config.yaml
n_layer: 8
d_model: 256
n_experts: 96
experts_per_token: 4
d_expert: 96
d_shared_expert: 0
activation: "squared_relu"
moe_layers: [2, 3, 4, 5, 6, 7]
router_score: "sigmoid"
normalize_top_k: true
routed_scale: 2.0
balance_loss: 0.00536
balance_bias: false
init_std_router: 0.00609
lr_router: 0.00163
n_head: 2
n_kv_head: 2
head_dim: 128
vocab_size: 32000
norm: "layernorm"
norm_place: "pre"
norm_eps: 1e-06
positions: "learned+rope"
rope_base: 1670.0
rope_fraction: 0.5
qk_norm: false
attn_scale: 0.0884
tie_embeddings: false
parallel_block: false
init: "uniform"
init_std_qkv: 0.0319
init_std_o: 0.0
init_std_up: 0.0319
init_std_down: 0.0
optimizer: "muon_variant"
lr: 0.00616
lr_mult_o: 1.34
beta1: 0.93
lr_head: 0.00789
grad_clip: 2.0
warmup_steps: 200
schedule: "wsd"
decay_fraction: 0.302
decay_shape: "sqrt"
final_lr_fraction: 0.0
batch_tokens: 65536
seq_len: 1024
doc_mask: false
train_tokens: 292800000
steps: 4468
dataset: "wikipedia_en"
Below are experts of layer 5 (counted from 0) of a mixture-of-experts language model. Rows are named router (the router's row for the expert), up (a neuron's input weights, with its number), down (a neuron's output weights, with its number) and show model dimensions 0-255. Each number is 500 + 40 x the weight over its row's rms, rounded and kept within 0 to 999. Numbers have three digits each.
Before each expert's rows: "mostly gets" lists some tokens that are sent to it at least half of the time. This comes from a sample of Wikipedia text that the model never trained on.

# expert 86
mostly gets: " Josh", " Jerry", " Charlie", " Jack", " Trump", " Steven"
router:485535556487530553501452531487511515470420488520513461530494578511524459448447507490485481504541505512465491499550510570482538505552437439500482502441504468500484556540451511473433442587466523538456533512461495525527497559517495540512593494465470494526463487502541480542470503523511450473541510492478478503485545504491479473424497537507499489462471476472380455462519543523522515443483568629559506490520444517477443522555568496493458554445523498430561507543482447513518574552543538495534556544451561447536534525547489479444491515465585497525425466525565452493467539484464508565489538609512465474529464456535556508472543444493570546550504495413525492455494532537490473536465427539486496524493460490448491416511517492413476481447509471524435541521517453547606473490515504
up0:467452525539479574405503416477518501580390503560486479572520441510489487520460562393555504467429441519523481470515549477507505508466461488554416534426530551532516507540464513518567482566518506494512503457538588473521496475511526469471516484505517516488564538492568445527527494467430513530525508541461602480500518496432429549446526441512565534524495548508478537532553463510503511409509483470460440505477529507517466410545474421452514496525456517490516487549553544479480507551518500514506504472438548496524512501475470454480489550480531519478489533575413565496510456554496454503522544481518447469532437483491435434475512465455486601555494540558524500475493492479499514411481502469423536510525466462545517526584513510486525476484576472526452465528504506518511479535493552
down0:544502467502521569489470565502523546470559549567506547520553523458548454496560498488505437510550446488564459514497511497481539515570498579502506532466417506503482439548516602525516465496506489527514457522496453538449518499540476544514545499501439431471529524541508550487472500507522399411516524511585569501476390538492507524548557483488500464501440516465479506471482468496537462519470444584538461495501444475489489518529512610524452482496520514541462514503488495490439484547540422449485447517488553553437513458568533521496415471430556527483492527523524427471406449519444511518476478457490522535504460491435488485582498481479516574491497441476513554480443540614488440521455545462564443523559528514491513506436478488522434501493502470464536501534441472492474457514465491

# expert 37
mostly gets: ")", " ==", "---|---|---|---|", " ===", "|---|---|", "|---|"
router:500471523537481519518467499419542516480493482536510465514462536582582498522515470528507517486499505452567498604583445473524470542530474474487447446466502492491545520505466462508439485546509522473513524513518507461508427491519501559490510491500556522488453400531556489425437448448560518431611471472525458481429456468474498462479518527491462490395532495480423466535613573453569498470481522544516539419519429426475530475514505449458390507462585582502563565491493535506488529526509508543543532554422528533470499505519524549481458509590504558469455448515524532492549570496487463530488529506445519470416504510463506515476483508453520502574458513451503518533515488527511519526533497519444548485494511483507489439463454505494500464474478550504524535524559483536480420540522535
up0:533471508487518501439492517492545444407516456469435459542467473546535482597495484441508590461528493480495521538499519489457497527489574509490486528495470571501528487493445497477497499500482530520516429519495469550489533455485496537482518489571535507489462535558595547523523471531418513467532473456534519437537503507477473462496499530516463507545504483486530534516504425481404424472518519545473470463469452541470532496600637490485509466437480507455526539463490475478490497506466454461500508529448554472539542514457557469542468495462522539513412479518501522519491552507462622475515426504451441531584452466527545452514455470438545438507500468461526536502463462507479442525526514479470545549513537589493449502512500610487579413550439566520509488530526491450516544543432514
down0:495531452535552429491482467462477511464561474497548517482483582502519495472485507563544473583507584549497538492453517491473470487466503508523499509478444511479506497499529517549577488459538473430496420528544534446498476559487480473529493489490462519493468511489458531512501517519514426525474552478499497487455479510421509489536503512473512497479534526534528527451507482479562599495543520498542490440489486468450529448450526541512487465491427503486457432481522483460514522475560504554523549499416472398469494397485509538510555501583495540565471533516525456503468530590563463516560556325433501486507493473520516437482523522554558586530541513488600523541510539492405472423537400540486477481446454489466476508518542448498527495484499497466499524564438481531498552541501466

# expert 64
mostly gets: " John", " St", " William", " Robert", " Mark", " Richard"
router:510437507463494527525445445554552486384493469558502510504519579575505495420465516486458485521448497476470528521537450528572590532554537503514480541450481433466466498488500505514505458567447470518497473483527451550535492521503488553542581500551425509480465509483497547505418460523492475501534523462549461505496559547451523443445448525529495481488476529485465518451501518488475489449524533511535499489476468541500423519544523505521444543505563455514585526573512450488475534517537548579492564525456570474532543492521472536410495464552562542497466480558548381471454479504456440577494499508512566447549507471512506462501479509500508543497504503435529543580465505541443464456512411540504450550466465437493527439548446518517468489477514490546472426535490464562543473539466561
up2:531474448540451462429486511470549539546450499552453513540533496506448510507435453458474516508479517495528514488533488465397474473508498485616462615479445557476518497526570482551570511516411553482454503550513511541520509487499446576501553533507522473445430603486471515516510482504489467568446454456519489501549510550497490514440532478487498515487458554543476493509528588492508495494545476452481511561542424521499439439488489507517498459540505438519530533498490446477511512532479533511513496558486526498532600496500504536491551495433500404468486526499509495509507490524513481496535479450476478474482512556416500467535432456550506493562542469528606549497443425488435506436461466534481504513500501556591481546491539559381474503468573485553522504502442495506536480557442447
down2:527491487539503429515489512508488495558464528530499474490582571523475522469482594488522528506534469580518480450488455496471481457471505474484524493481443481464501584469503525554530521511493485526540438502510528522499515445533504527484503455532480546471501406438503513556478522473494474512554522478502534498485501479483522497464482553544537547468384488563523541423447517502488492485509498547522460546513448449543496452547532479441440541476464501539514447507480456509519529470508503481454580570473489504619503530564461496526545586403581496501529516483515417474503531458523522480481531550625527462482490447446554441602472491537508524432482458577573486508427544524478528464506511494529442502509437456583527455533493573510502456445487465487501429503464517491423492425431481